config = dict(
    num_hidden_layers=8,
    hidden_size=192,
    n_experts=40,
    experts_per_token=1,
    d_expert=96,
    d_shared_expert=128,
    hidden_act='swiglu',
    moe_layers=[2, 3, 4, 5, 6, 7],
    router_score='softmax',
    normalize_top_k=False,
    routed_scale=6.32,
    balance_loss=0.000754,
    balance_bias=True,
    router_z_loss=0.001,
    router_bias=True,
    init_std_router=0.0115,
    lr_router=0.000879,
    vocab_size=16384,
    norm='layernorm',
    norm_eps=1e-06,
    tie_word_embeddings=True,
    optimizer='soap_variant',
    learning_rate=0.00275,
    beta1=0.95,
    beta2=0.95,
    max_grad_norm=1.0,
    batch_tokens=65536,
    max_seq_len=512,
    train_tokens=386000000,
    max_steps=5890,
    dataset='wikipedia_en',
)
Below are experts of layer 3 (counted from 0) of a mixture-of-experts language model. Rows are named router (the router's row for the expert), gate (a neuron's input weights, with its number), up (a neuron's input weights, with its number) and show model dimensions 0-191. Each number is 128 + 32 x the weight over its row's rms, rounded and kept within 0 to 255. Numbers have three digits each.
After each expert's rows: "mostly gets" lists some tokens that are sent to it at least half of the time; "comes after" lists some tokens at least twice as common just before its tokens as in all text. This comes from a sample of Wikipedia text that the model never trained on. Tokens count by the router's weight.

# expert 20
router:138033154112125107105121113107127154093151135166215114067087097108128133066098181124131104176100138117149097199122112140145161124121168112110054155120122142173190130141122193117087160119131138165122134099140180157077101068142130110137135095085157161118154154140036115113165095121160136123183150111108092132107150166092172193156108109146070177158079149140107142095175141129045148107136086127097171105105148113126177097102174141151121135047111188116165160165113122169061169140132104090125072132151157159124128130111132127102113125102118120134138075094131134121116069133123145126
gate0:139089099152100097096090084097104131142145153094186157110130123168142121084044104151124132194148070165127141154125139125224165191116147103120150081062065120136137085149121093089156117068066183203130074115125082163105131150124095142137189145174093118115129138189088150103136150152129135139117087156151132076169156132123110095147072113108140140155144142144212090096165109124106124160159084081128085145156089128097130139146069137158082148104145147145082148157166159150087127100125085082156197110136161177096130119091105141109127123124097129122101158123097125188148085132135137140
up0:087128116131163156101123162093147095147077131173137147159150159078080138145151133158106127123112203151033113150139095150039093134166179121116114129162171077119158085089076103229127137162138119095180129133130146100178148075171085083061130154133140091147135045142090075110146110093096122161164148179142151180127134116127089080094125105113129133180176088165108112112124105109176140128155161156069170092145130087084160167122136155102170103123167110146087150104165147068118112185165144132133107107122126080119165173150132159120113147141115137128103121107084115170111137166123104134
mostly gets: "|---|---|---|", "Personal ", "|---|---|", "details", "See ", "also"
comes after: "\n\n", "==", "== ", "===", "See ", "=== "

# expert 10
router:095103141113121152124080122114118077084095149120115090100117060119100106089146170140146089135118142141166130145150155143136216115119146107187108131118122122172177118135142207108122148125178111183113112085142137117087068075119146134136073061116155138133181131155120121122185108173143149167157121128089098078114147120153191193137092110124065208191112155137107165108192115147063136121170084203109129115130137106139133116098182153106135073094126140132147152135107108135094167156076139125121101100084105176117106178147112113067175115105116088146159114102158134107135102083188159064
gate0:138127192104126075071079127189104146114108132147117102104139084105076079119171196113143095108109109098157154147128130183124175169154138110117149151156141108185168095116133126159152145091183088170100135148194159093166117115130124125147107173101113193167120146141131105095155194081121102151160117182093126165128139084148083100117128095163141139150096112179195135133180120068088061106135181079060119149090081185111173155118105173086132157155118165158144139077147140085036113117088114133115104120114151102170183125165140122158138115113089170147115147109114151127163164135162128111
up0:127130118143094094116185161091186139133079102123063130077156112167079168095148117124169125142116114134120135072198114175126152149144134120135122125158131126097059072094120135141169104129145172130122078137149190129059116123113152126128095202099175140129141180097132154063110160144162086159145097102156117130167144118190140107121128110106186160136126124134141101161112162123037092125109116110082065116125160106168147163112052167081163205112084116137173123112132097085073084152080129119084124148082169120160149138155108082100122119097097133125110097145125175114130156093126196066
mostly gets: "=", "is ", "widely ", "commonly ", "was ", "are "
comes after: "is ", ") ", "was ", "as ", ", ", "It "

# expert 29
router:154129165111174170136102102108142112152104151141159081160099136081107118159083111132128065159056111079147125198089113151127151082167102131131089149106114115177137096194132139127130171172111172118094119095155144151089130081127069109134108119111136115138133128128144155096140093088176160182162114099108142124110159173115131135166139141077126183128129211136141103128132200102048183140139121129138147150089160163167143163112145133168125112099116189091225139137113111132095138121077141117189087112091178148109131142167157130118113101101078093168120119190081080103131063072168187108
gate0:166115152114131097116138136148106169140132108139112172140102080151076143144170142088108121142082065090167149140128124150076174141174137155087091184157118098158148075134149084108173103096161137178108103148181117120104134122147133165094104068130114134134153154094104143087189121108091104139147131091168208158095122089159114158108126140129194125080125097100178183176160111114103141123135172044146127089173117091082190140122133178139133124109133127176138096153136201090099114175113155154113122141127135129128145129160105149202063150100132152106170110154104140098135072055131230106
up0:166131131113106107192103167123105117073072105134112105151086143076172123078114163124184158134197079125137123130157116133097147087161107137071119168164089078171088109175074135114111204079146171076129161092155111126085098150181148148107196160090141151109131154099122173109187175110163145077159135080154174123119154148162107117090107163149088146064139111132146144107099112165125170206104125106130088073113096146120080106167085126130143151165162119102168150091169133136128145137127185123108160158163186151117119104143136131208115097156073090126168116151117119111154100088091141138
mostly gets: "find ", "build ", "access ", "interest ", "leave ", "contact "
comes after: "to ", "in ", "for ", "of ", "on ", "and "

# expert 14
router:114111173067167156115041054122127103126098140133126101163156086078070113131085093169114118105072088163177120120161147161130165113168170142144115144121099121201146108137093151184131152195168126151110102115175163143122115129096172117125096102069124089142174151142086120123110132155155209142159155124098090106162149156119153141152111140094162135160142189096126073098166153109100186140103134128128151095123166141094121149128157168114189090090106120099156177154101121109123132189097143086129084102164159175121143122140171151119074050099096069116168118153117096081146097067098149147
gate0:150109132134190092117085172163104092095114099105109136165194112080188054127143163210150158176118100184123159157168158152109160107133075123165133135143070090160118123102080105116114120095110168088120110144159131111160093152131156185092137189074153118154117165104098119126124200117137208113100083113133155088146139156165147167120059107066127085099092121153127163086093172143116139144153134077173106113152152167114133236128123155152145114097150110178133061128132147132170145100167163141139166097131110122153161140145119125072136139119101088131145146116149150164115100079144113177
up0:110142145189108148150144142107148093122085055154139079090079096170125197139097098082099138080128174136115166098097127123178165103104100181115101134149151124101148220139124179168152128167144144156151109114107142138116203141127114143120155096203140148142077092128162117168153072155105162125106044142081127140139105090128114037144137134127059130120146074083079098134095103101182132119092141158138124124167147046191151064127104097126101128126120132102122153167136145187128156143145137097151121116116142167152068168079137150079113123146168139084157141136098061126128128123126103130
mostly gets: "comm", "exp", "dep", "conf", "explo", "prof"
comes after: "the ", "a ", "and ", "to ", "an ", "was "

# expert 16
router:089098121084139155142105140104166149102079133169153107136085102080066108121119153114100112114152122134134073139164131176171234114126188069192129145128128142152165081144130175127075162194147121138098136098169156128106114115128134124111108073070163153147138120176142128091175105106155164136144158110077123080131190128130141199066152131167090117163069131191076134091147187111125134126158167160121141149075145135169184135127151169095148130068107166126172139144101108158069137190069125104102099104107163098095149134121125157113146093084102114077132096119142102111139090134163139079
gate0:098103117103139145157148109162102148117105075102107160125108137114074135113121173091114086152185120131112133112159161136083171133148149066163190107091085183102169179077074191083086175123119151137113139096129115123099159096147118159166138141141175188142108121143116121077085108163160154161116177169173094122143165166110136133105146169123140086128085132153126167119140143161082150075100168104104127115036185123155108183159078157122081120054122094197149106098140089073115124178109167127110125144073115125114159117173146131093164170103107122111143116088137159122181129095084207143
up0:071109104139151159105134114131094159145170121114183165115083072143176088102209089118113096156097218053064146104148106086203101126133064083106120134044175105169134120166098148123149114111128122129146101145144167159123127089152159076098104131154103106160131145087140137126070184175135149074079146120097093128070139116134174127154131110112158145132128099173084164154136165111138167126192111144107132119108092140121148115138105124161172123086139106096074140125134086153181062098139135097108136144088147149102174140139153068102158080148077140135111095170164126151102135142128084070
mostly gets: "California", "India", "China", "Japan", "Canada", "France"
comes after: ": ", ", ", "- ", "°", "of ", "in "

# expert 2
router:166100154107185159124129121083148119105119153093121066136090163116097128102153134126124059158132134131141141124184140104158203123157147111178144140129103106174175126121060139133080156135187139164114149088159143152079113125078107145141110139116194126152140127136107134094189112138155168165202137097095159123142150115148160150169080103128093140141114140176133098029191146112073166064114118102142129111110158128108152177128125168140135082090082120125141132145096092155109136213143137077114120102137131156114126164129180081068123078115087061109137097216105094129078093067134136137
gate0:164180135133109100140068105173160152169178146158191098125158121142072132093060090056145130137169106080148101121127145155104154117180109097117189167161138129101130066162099098121045170194123154102117104156161160130129114146141104121096134066149150125151144112083122105166167124111123121160111090096061124132081126132166154104094129116129131110108146077133108170060141130110093122162080142123138139121148148172097199173143144099078086158047135099118069162140064081115164152133158153097145144172064141120123148144101117094120147132147119096152202121163108138154123066164095139152
up0:130135124131143157133111091127133095114107181108120079121113164171099089118189084167147125135122113210109124095093135064131119086102117116149171141152149166150154124123173154148133110091064120119090134142114132174191122134142151084162153133143108118143063128140224128124164123170080172124107128126193152054169163055118084188146117134129146131156074190091118121187143115198144122095106129147086098106124102094085110062143096151122153104102181125134138174150111131089138117134112072142072060101132137110113125079131176155091102159179135167049092106147116118099139110128158082125
mostly gets: "sq ", "either ", "MPC ", "Rest", "Mrs", "Gard"
comes after: ") ", " ", "% ", "— ", ". ", "W "

# expert 18
router:142108174123192117129097138049167130102118123128157072115121143025105137115110107138130094167058140143200157151119187103202135126161168125178134134156094143163155121111084141149123142130133128119077102121171144105080161096097110131119127128127185071152166132143101167121225096140116140133185135106125138108122143121140132152146150121121078198116118118136127117114149173112048131150165112123110125088121130125139156165122125164181187067131125132124161139169111066157093131132125145101160136110156150187118070129131136078043128120080090140131165115135136138098061058122166161071
gate0:117177176134108171111055163126114172093108177150109098112164123164093064144124164115130092088095148114165152180082139152145164123072095077165074126107068083201134121105164136135060192063135157150091162156135108132137151116168167156152118143125147066094159109094148148095158155066113136116157137139151104161118148076152151120122081135092140141091078166091097125157155134186094122098127121140122170115142121137086121134122091145141110160126141164181108076153134128176130107053193126142062053108153067153153139150124103111141122100163141129117168101174093146077134131106133187139
up0:081102181135095170157099073125116139104139102196103129135170104089150116093096186122160127126157140191228138125115184098143100112102109123149054093138117082124108128132133046147136137073107086184140057175148165176158148097111119148200121193110166135100110116134066180111101122079105125155099139142142121101124100110168143139137125096121107144095114130131111175166079133073115158117118153110104121159125115180102142114127133234143110168147223138157118137154097098124156194166135134113118140116109122053145138108109131110130148135122123124085152135143115189119177179137131148151
mostly gets: "=== ", "- ", "==== ", "Assistant ", "Chief ", "Bell "
comes after: "\n", "\n\n", "\n  ", ")", "\n    ", "="

# expert 21
router:122118173077188162159100150114151136106179160108133111136120162077102073095042098141110114139058069140144128121083167201129134140135168096126097101174114100154148092187113126146098148136152110122114095078134184142103118103087112095198095155145130079202142147149135134124152138142164153136125176114105126118155142215073116104132108118097130180160146147128090064131177137134115124087176168117112189145120134126145149164084156191120123106105154119068190170176090114189123120130098060093178100102116128138088120131121142139115127069110103107137174100167181104110141100084133153115
gate0:149154114072161158189137049158087102108115139174115072126131116125109100149112112082167133123103192100122126127155132192116124183136192128120134110059120178202130109091148115084083068085122154156198112207175122071082148055129094120124110095113133153120162157181120063153161148123099124143147125129107124123155113128141126096107074152167126141114123144122148073159171111125145118120107140073121119140081157130107154183107114148117171157115109110095118105154130196099084160129103145104134148079141077114136198149101105176149084094119099137134153152078110165096090190162188131134
up0:133110113170087127181104070178111138104108116115105120142128140126133125118104080082094122086174103147118143162162165114141193094106135084120106156098184125165116114091121097126145120101147092111204148158101112130103134135103178154170166173133243126109125162114124114088097116126093084205104124122142130073182120123143215185142177126140137164147110123113143171135065076148159152082119159157199105162125131107147084147160111173154117147090081123081136186102178147165132135124175075132135117141098121105123147182112114096158123127099074070072088121188152125117111110113073097133
mostly gets: "uck", "ack", "atch", "ool", "ink", "ugg"
comes after: "H", "F", "S", "f", "B", "Sh"

# expert 38
router:157095160088145107186095126110121124079166124071157105178098160077086090061067128136059121114057111119124150171098182151139140104152127146157099139136125113155151082178086153141125151133150129115120115082136134087093130096080114103182120126090151123115148132162115207123178134075135157164148180086091112125122148149117154139105024123080110178174141149126104135124167161116138138120163152138162120145108157098118157108093153135141112127095121177080194169144103166163075156176086063110130093105098099127146113167139150089092134130108103162148129084206151121143094122068182174152
gate0:079144116111158134186110157161149166083121127122109143113126065105066118127123113188083144152148137152150175182119163135112156158174140201120066123109074113145173041152173087108132166138094152156155081103114086134116151088094162151125186091130111128137094106095149118148114150091158157073056120117099137163135148063181083119102174132111154139189180109151115139099172160079124116188169080182159170140141110110118134143120139127127112187099088141119119099111145148145105161142110144053093109145168122127157147144131152099070109190159081139136129143167153128147196144087180167137
up0:104117150137199085170107190167116146110150148161084102069111141085156099120147141106111075105069111080161161143141096106180113159130121117072148168151132147162144054147133089098169111149110130086106158160128156086183159098120149127099085113114083110131162135155135112083125123072130170150119131112120139159071175150145144114114146112107135140148182168107112112094129179133187080119155119186116148127145147096011111174123169080109091120170127079148118127149120138104127159110152113070077135106156167139164112064146145222072095180119134168112089122099172125119154159175143129144
mostly gets: ":", "tery ", ".", "iller ", "titude ", "ri "
comes after: "U", "1", "0", "2", "3", "S"

# expert 8
router:083105161112172113168116130118173117071150168155179077130078111118124089102107181158133115159114088157129146198115140136104102077166161125176092164130137101148153123145065147141126151156140151188098079030170160101107126063103119126161100154096135139140126175151107134129180051113170170137122133082099137085103134153144165104143114136096117180178125177131126113102188153144101125152117099143145130107073119108136122154107203137142132098055122136085164138202130126135081137118097151115140118118115091134137105194159140100129076110169102142098134134204144123120107106055184198133
gate0:150163133096173164112124105118151174094118145141111116110075104143139162128125125145116160144116144128105151172185142171124094086176095095104067067117112095102123093167147149124155134083148143065125107107133090130147095059155114124198091126179123098121100133141119094166123122152121165092119128160164111175124123174182157121158125112154066167142123139203123107158211152123125132124128111088170145082084088100086166094186119182111069212096084135107164078182108096189126063124114181181118138093098143111104128104126099071091125186126138126099150095129126127156184115081111083121
up0:083151169126156148161166111095132115098105094114168147086130169124168149160126064187098091151059193174090159136140079125100122139202103112158137045170111122122176106186176111106138149118104140149080126159126123088116110095129137139125080085130089171139111172129131131136165133203107135147091171118145110176149114142146173112117176122172128161121116181247089084118170123138140135136117102132057108090092097096132158090132093175145118194095089139112107134140106120153116104129112197163098122088142130071142140125129109134100105124133169153077161148142109145117165062073128115157
mostly gets: "his ", "their ", "His ", "' ", "her ", "Her "
comes after: "'", "-", "of ", "’", "his ", "and "

# expert 11
router:139085177121206123126115127105148149118188128094131066174077141123081089108131117138097061154109142143150179135098133159147154112146146120135126122145114123192223121131078182146100172157140087107122109090181123179094089096114066114150135136119174098151128120179164188112205114148144173159154122099107173105178179145139123175140107096106100141163099144141107087139162189111097156132128088176128123161064122128079157113124152146177135104115066117099155148156101109137117157185091121082138116117165109185075108163151111150077104125128103114099141105171096106122048114076152165120
gate0:123166103147143157120124143092118124138139146091051097146109117109113155118169121125168198143135130100091107174180136137125101122153108124174115111097163162155103071112168118084156127090198148123145142154117132129104180124107109170109053096179127090171109113167132112150071035182142112170124169099138158183184164099123095156140136186119161158150141186118157131148097073130134096147185126151124160119207148141087106144149146113141149101082075184138147149107115142143130148105195112178076053120130116065123159140148095102110129124088092088055084096169151103161112127115094102104
up0:087167078133038161082110103096112097098102098072084179174133171140126161101111161162155111147159087097105095104062117158119076128140104113163084069102134122151132113143131160121107145113073115084125151145178141176137120124142157137179116141101102104140152128163148153107091139184102121160105097088180139140154186139164073115125099114169097121158115131117174110156052119150098151065129138143129159137096138171122093124109176181149191057090144082153081163084150140126131196166118116147087109086134153142115159190163118166122093182096119122143169074105132134079156130100184140091
mostly gets: "–; ", "(−", "teams", "points", "isters ", "clubs "
comes after: "0 ", "1 ", "2 ", "3 ", "4 ", "5 "

# expert 5
router:132134205131134120120131115070141100109111152135136108092124120119135112131124192172056070165076122125128134156137137165166210095134144145176090193134141104185156135128096197150094155137137161146122107101154168123087127040077094130133101109104146103147133137143110169119141062115123128149164128095082170116171147123137146109123098108105117139175062168138119136111149164135106141171092123141131136069107160093178145141108147175156116050096063150120215131159118147144107154146084126099122086117188164153118083155150129124120126135125101073118164093231116105107067091110158175146
gate0:126141150148141117132098076079120135099102147136130133184116151112129065095092093127141128118159110107143150191109129137089160124174129177129145124200129113140173142163192129112118110161080103158152194152150135137138213064206149111087106112109100109098162151064120145124151102123151176122178186092127162156122148140122126128069099123029165174129125120105145131165133137122141147154089162109140124036036131166160106126125128128147124151135166176156146071082183142140128101098139110126142062136114205127147103126135084114097131149113149123089113188189151177113170128152149162141
up0:144108105160085125138083174127142092119110088153138094101181109080181106146064123188155110100100123122118095110090156156062134095098133114148107159170144150125158117100105149169125079138116096086132150151106172129103133126115161170169186151101030166046166148096123151116106110131132104136177095067115163088144154183075085091115088110085158086150096125087150120129115206125127121119131099096122146087103137107058127152080092136160127181092121122167097070131148092103145140073133130116134098113131161118125119080132141086083072168152109150143189117123159122161038177144151106118
mostly gets: " ", "No ", "Yes ", "FW ", "MF ", "None "
comes after: "| ", "°", ": ", "″", ":", "with "

# expert 1
router:137094181088170128100126102105141119084160170140175096106045108103134094146140169135056051158104117125137153166119135114142181119158139140197115148128130137142158084115133134135101187144147103195103078082136177094105153071140093123164079114125147127138159189143111149101154067104168133200131139097087167123145173158111152148115095159144131156107065110171123067108135173132100137169111157151119136114093136133133179172079130123149169133123045167115138148141085110151005149192085127120136122113130093153109096147176139115120146121095101125094160111153146131118112124131152196107
gate0:146157154136131146153119104152091096093139117066137181061190105147131138114129121158165094067161112142103142172124144149186163128168098131136072112137168109092150147140131080153179113143120153186127120112109170156154094106107143201078097160145203125160160127101136115158090111113145111206128161092162144122147173130089098068136080163086106166132112124195104107052123113141089070200105070106112121128130102147108063136074071146140127130123124135144108127130117123119066172080121130099123121174104133124175106141102115104065151163162156112080124105120128098153180071151136163201
up0:084135134149094064086139103132113121131115124126154125108098129129137110118136147097092135112071109108177211131099149056070076152135122195126120141134131105037093041129167168223144092147192128126116123108109160118116058125143115100171120135127155111202139088084079146159166061086136184110122133167090187149151168127130127176139107159105095154133128086090180141089137144091161089102109109130124226148115097160121093116141180108116122149178089116127134080115166110113150123175151136112106137101133152134116079091059182110113123137132157146126136125096113125101160114150116110140
mostly gets: "University ", "York ", "States ", "War ", "Army ", "World "
comes after: "New ", "the ", "United ", "World ", "National ", "of "

# expert 17
router:108122133129169169126091110110130117105178165108102112143040159115139076138105137128120052188050104098164154209110119132101146106154108113186135140128098126194182137120126146167106143174143102145127116058217118098090099108114085113164069066080183153159135202143086174135110092140174171148154166109097129092137182129152165194128086110136134166141096162132142097122124179160061138127130166146123111105103159121142134115093171133168126069106136140091145149132079117145077141152110106105141133099130153162129104114132175110085114122114104123071144109211107134104111106099136128102
gate0:102091083120133081119173156164144159170150113077050166107127169078122074154084132108111113158105131163164168133151114129170122044122111122186140191099158205115107145155127153151103164186109155137164142114161149144157088143151111180153181133097166155174145109177125084088155147065102157159126162104162157138123167067135149081122086057105167140048100151125147117154163127098136192095138128153101125113149119097137110094098137110158121078146089101134103118114114148096092118172093157162098119101074158173159176114114173115124150092136091118140108094119137152088152205167099135153
up0:133063116187108092146146114062071100120139125074108154137112091180128186153174125085181133136134176214087158128166071137158157138093159061145072077130089118158122147146092128204162123126095129127083063178133074108129142072125105067053087118132099106086163130106160099146104154075141159108153082165097157109144109150118161150171138184112101121162132138145062127064098140073182080148180137132165109105115152123193108110119136146105089153140136144099164137084149094116146139078166108125141149115148166141084162148150146139145092148136111109119170137124127081123133119129145112125
mostly gets: "same ", "years ", "population ", "latter ", "people ", "father "
comes after: "the ", "The ", "a ", "his ", "this ", "first "

# expert 6
router:122130156121153133157087100131141110119148144134164106153100146087061082080102165186059121140108098120159150151081214181136130118156150096187106124148119147135143060116101151135040129137170133112121101106136125109072141109075146066178106132096120096161127176147092169111117118184149136144179200139091126130127181128105128137083112122068095137147117105149116105142178151132152180128177133129167175103110151136133150108114160111106109097105129142092167200182114138228109186153098071079162117087138090146072100182158101127111140079128135139111148091131152074130100139097119162132
gate0:132120101121169149129077142115155137147118132180142082140139147071165110058155163165171111107161172147156153162129156172113179162091111051135161124142145144115155088126140127131100086141153146163176138134080105119061143130135142128108076130091041122184095173077123077118209129112094153140148155180108172144119101141111076111132088058085146151115132112141179123080165124147134110108166113148096091105107147157091121094118036108144118158140112036165063124165151095148127155129087095133105066152187125125063143148111148112140193132143176117146098137122124105110123121098147139083
up0:156166130148129143132137161109121105110085179133173109132175119134177116168080127149127163158060121104140124095183123159106140122103140135147116190127144112052149136170172106086092110125179156121098144151083129125125138082127163066145174113083150070200157154126168131137053113104184129118136163111161129156142090106098070111076172149125119175068131139149153144117118193112122138083100158180158137116134096153150174098142113163129145116098076128036135169124090106148106152117119211154118150137188130079105164145112097133109106088160137068191088119098118109053131162104168156112
mostly gets: "o", "ene", "oo", "ze", "ama", "ez"
comes after: "D", "V", "Z", "G", "P", "N"

# expert 3
router:132098126148175157126119094126156154144095174107135082140125119119094123103105161156141095159111160161129174128123147149168110076149122090192106158149114084144178096161133164105093154144138154139104140092193148120121114060083155108193122072132145139175160142148077144050159119129105167168159128110112127130144125137101177137108090164087107168136081149164124116036144131128035177147152137127173121126093127121093180181127123173089136069095127117109149129205083125161045122158123125073166137107183142137134045143144125082117096119129094123121128124154136103128058119087192130089
gate0:132105161139197114194129102172132083150175195091141131079139090133079056139107052137168150185110159139120076133094123112119115095131105146122092104170132172113132087129127131174110068137139131188112149121104101170142178140106206103130126099105084140175115126106182157131097133122058162096052176107148185133128130108095125143161071121095134143117094136185099155152143101162118105090082214135146143174107135128161117099177150130126165142133145120101127157101102134113037105146175071096149191119132106120123159093160122103173133143173121108159132122101175139120125129165086106154
up0:169055178182105164104107171138108130169112158106140140153116112140138126116089093079164131140065119186134094160127104156158150169140096172107119093177129119098178123142054081113137142169080079101108084145119190115186103145146094126148120154189118127083149106103189057185145132150056077099087107126085144197135089137155112152109088113091132139145120111103090102121116121167103166166149190143121112130050138106132186188068140173145120090205135144125103121136133130108140113105128121089102110109114065149126205111175109123148184156134144131124135109130131151141102111152150115164
mostly gets: "\n        ", "==", "\n", "Van ", "sson ", "volunte"
comes after: "|", ")", ";", "also", "career", "History"

# expert 37
router:155097150148124116147149122114143158157135162064149090163079074117084121108099111132137084120099142131120100158153130147155133097133146130178094188153131145099166131132128133190062144128128149107115126111166138076098123103097095135177137076120200145162213121152145195088185114092143140157135134106091110124164121128091134170132108172108117193112091120131135150120163154138095177154158168146113110100082179107061152215125094172107211042087124123123115141169094132110100178141127146115183138117114141135134116147154185091133129056105044104125132092187128137127087137143163124075
gate0:108108119152135116110093127123105157116137112109096093076147156138124033121102115152153121157093093078094181145128139104127228154142140088117160105088181108093115160158133160145183129111130099166134144145143118133133113134117114140159100115134107127149152127122139167121081085159135134182184090117193097115115168132110161066100145102160158095092100082064132121067176129131151067110101127084145142142099158123077098099123106145128137196143107178172096137117142120145087198085178137132115081187147119068078156126144115079071134121105139114126151129156149157107089104060233167074
up0:103110155187169117126141142114135157160133114200117109086120164139129077152180141124110122126109126076113151178199121130120162111140137107154167120103138086106149151112092142111200120142177053166196177164112171107084139136139149146123137115138131141168085148144145151105110087112151125139112136151180069100193145165123167075108133119153123154094174132061060107106097121204216081134075183156138182112140141064149112102123157129108164142191184128152079220130125080111102135116129138092135152131109148141083136154144138128160088120070145109126097110144149124107117127075185116112
mostly gets: "\". ", ".\" ", "\n\n", ". ", "). ", ".\""
comes after: ".", "==", "===", ").", "ed", "s"

# expert 22
router:142099123100150156131103096108187091128149185090102095188044128098111138178109122139158064147048131121155153172134132154122145103163155109170098152111089091179150113116142150136112139187183143163109139116189133086106125122126103083158085072112146162137148150155115183097119095079132154160172157093120118073135157127136166179150088186101138155130113156149148112102194105123054152174126139146135110119087147114134143134133126123131144039114144104098162137145067118142131173141108115087164116097138098138132126137136166154094057125095097070109178103210105145062127085105167151077
gate0:083126121129100140147120128094141097156112180103091119141145107200135129165108168152174122200133108131156118187080111106139116102115139182149093126153127136158162084104184106141124110182167121114180109162154164120084109112134204114177141156135131097107156166137162119067069106126108113124138154131190110162113111067169075085136133159073180125162132099099110111150166141157122152136128092059098096150148120103150143094080152121123205071139155126099193081131078210121115128109107168122141132144148129175164084112096150121130081186062096115127123150218172085105132095146148111113
up0:151131103112114063049134120126099170127092086107090146169098112168080124165113167122126152099153178130122150183111152132153081153148078127121152136150191122167218134098130114179121131142152115168132131090110170120141113166068070043159077060113115110083158130144160157111170113145100175144141102155077066155120093115113105097129148179177083077149139147070175133149142151160097088126153188116116098163130117139141124139117165104145152104117129146085110126094071114102167127110144180112164109181197150113177095118127112105096080140134118199163142153160116157124050143127127129149
mostly gets: "when ", "they ", "which ", "where ", "until ", "However"
comes after: ", ", ". ", "that ", "but ", "where ", "when "

# expert 36
router:176122160115137168150100126117202125099101171104132089097096099113101080167099115173104113129093124139157167165140137122113184114143114089134093196117113098160125104105096191128126188183165100130106135134140139133118135088112109132157077125128163131148113130171132154109140100127164122173154155086080134096125172140130192148118126158136123136159115161121108089101213140113039203156152152166125123085107125096143141118100173238167128027128086168096133151138081077142101191134106095099172124102189114134095130121136160143099112106099100109146153105177151152091113112099185176149
gate0:151089130154183189184159139141114104099162136133064104093120007099126125087115151169167105096111131144177149119124142124118154129179149139098086082146100080143130122136177090070180109152137160135113144141133149161133091134127128148071118071108116168091083146151153126163165108117127127167144152163132115046136086159077112155146149157209112131140141123150198125148120090129167096106102157136098090080155155111132098154139162185162113133159136103162120157094112080145074158109133077083155137175133173089108156139093102077185107124082144073139156158130170134092076107122137117194
up0:084108105070118164114187131103088153147064187113135115175100099113173149122108099181116093147160148156110159119121093106101141171089154150162181122091149137184120140131167147148173095119091097062197200057094127156130149141084095094153177144161124137133123168118109125147175135129107106113124180042127119107190097073098125116100084171127172182086100090124182087095102145175100082135112172129073115114115134123137187119096158085090157132138128104130115126148102097082180074123124126125136118156109074115131078117150178132121136122157162117119159072184120108157102119163076112098
mostly gets: "and ", "& ", "especially ", "And ", "except ", "but "
comes after: ", ", "and ", "well ", "s ", ") ", "\" "

# expert 35
router:143043122115129170137102129101147113061177131138148060095111124120109092114089180137168101199127166144127110169139143135165187094136145159175092103129135146157168098169138158103103162161119136130081106094152156164050154106130135126130136090060126130143159111164135154143165091187165140151145164102120176093139161119112101121092092129151062152208109117124069131112110198128102138105117102162138152122097119166130130141123139150131127133057135178105214143181096082160090188151143117143111143124150126146119080158129134078094108138040100124155139120162101092088099051137173120112
gate0:101152076135116107128107146140155113211117153183121144168101101173168162096161184133120158163148132159100116146094119152129127075179195174103071178128193063117073177174106118157129152132123142091099089120136140142159147080140160113137084127100130114090131149154118142105123101136137070104107140109091156089152141183128091100122118117126077148131070069079101093147048146113104140140137111170153103130148165108092165068147164105106105178122126121098180053117113109128113113110102165203149168164126150106110105111169123092116184127066100210147112151150078154071136118144148115094
up0:178158128152158111131162113167163106111090099140123155079144126103095092142075111128059166090134142158135111192124134113101135134095101062131166074113089152148189208083103120138118193157114103125077111079074129102124097114168132176093152098156126150185156135122107150114145145133124133177171130132193092083150099134120171165113077110149171084109105144150203122077158070178156145048151131077075127163111141130151102139142082117171116132077115167117105147116155145104114146181148102108102139168147105088086095153131155177191140147174104146123206109109088118137129135151127132079
mostly gets: "Born", "Preceded ", "Total", "Genus", "Succeeded ", "Coordinates"
comes after: "- ", "by", "• ", "Born", "Total", "name"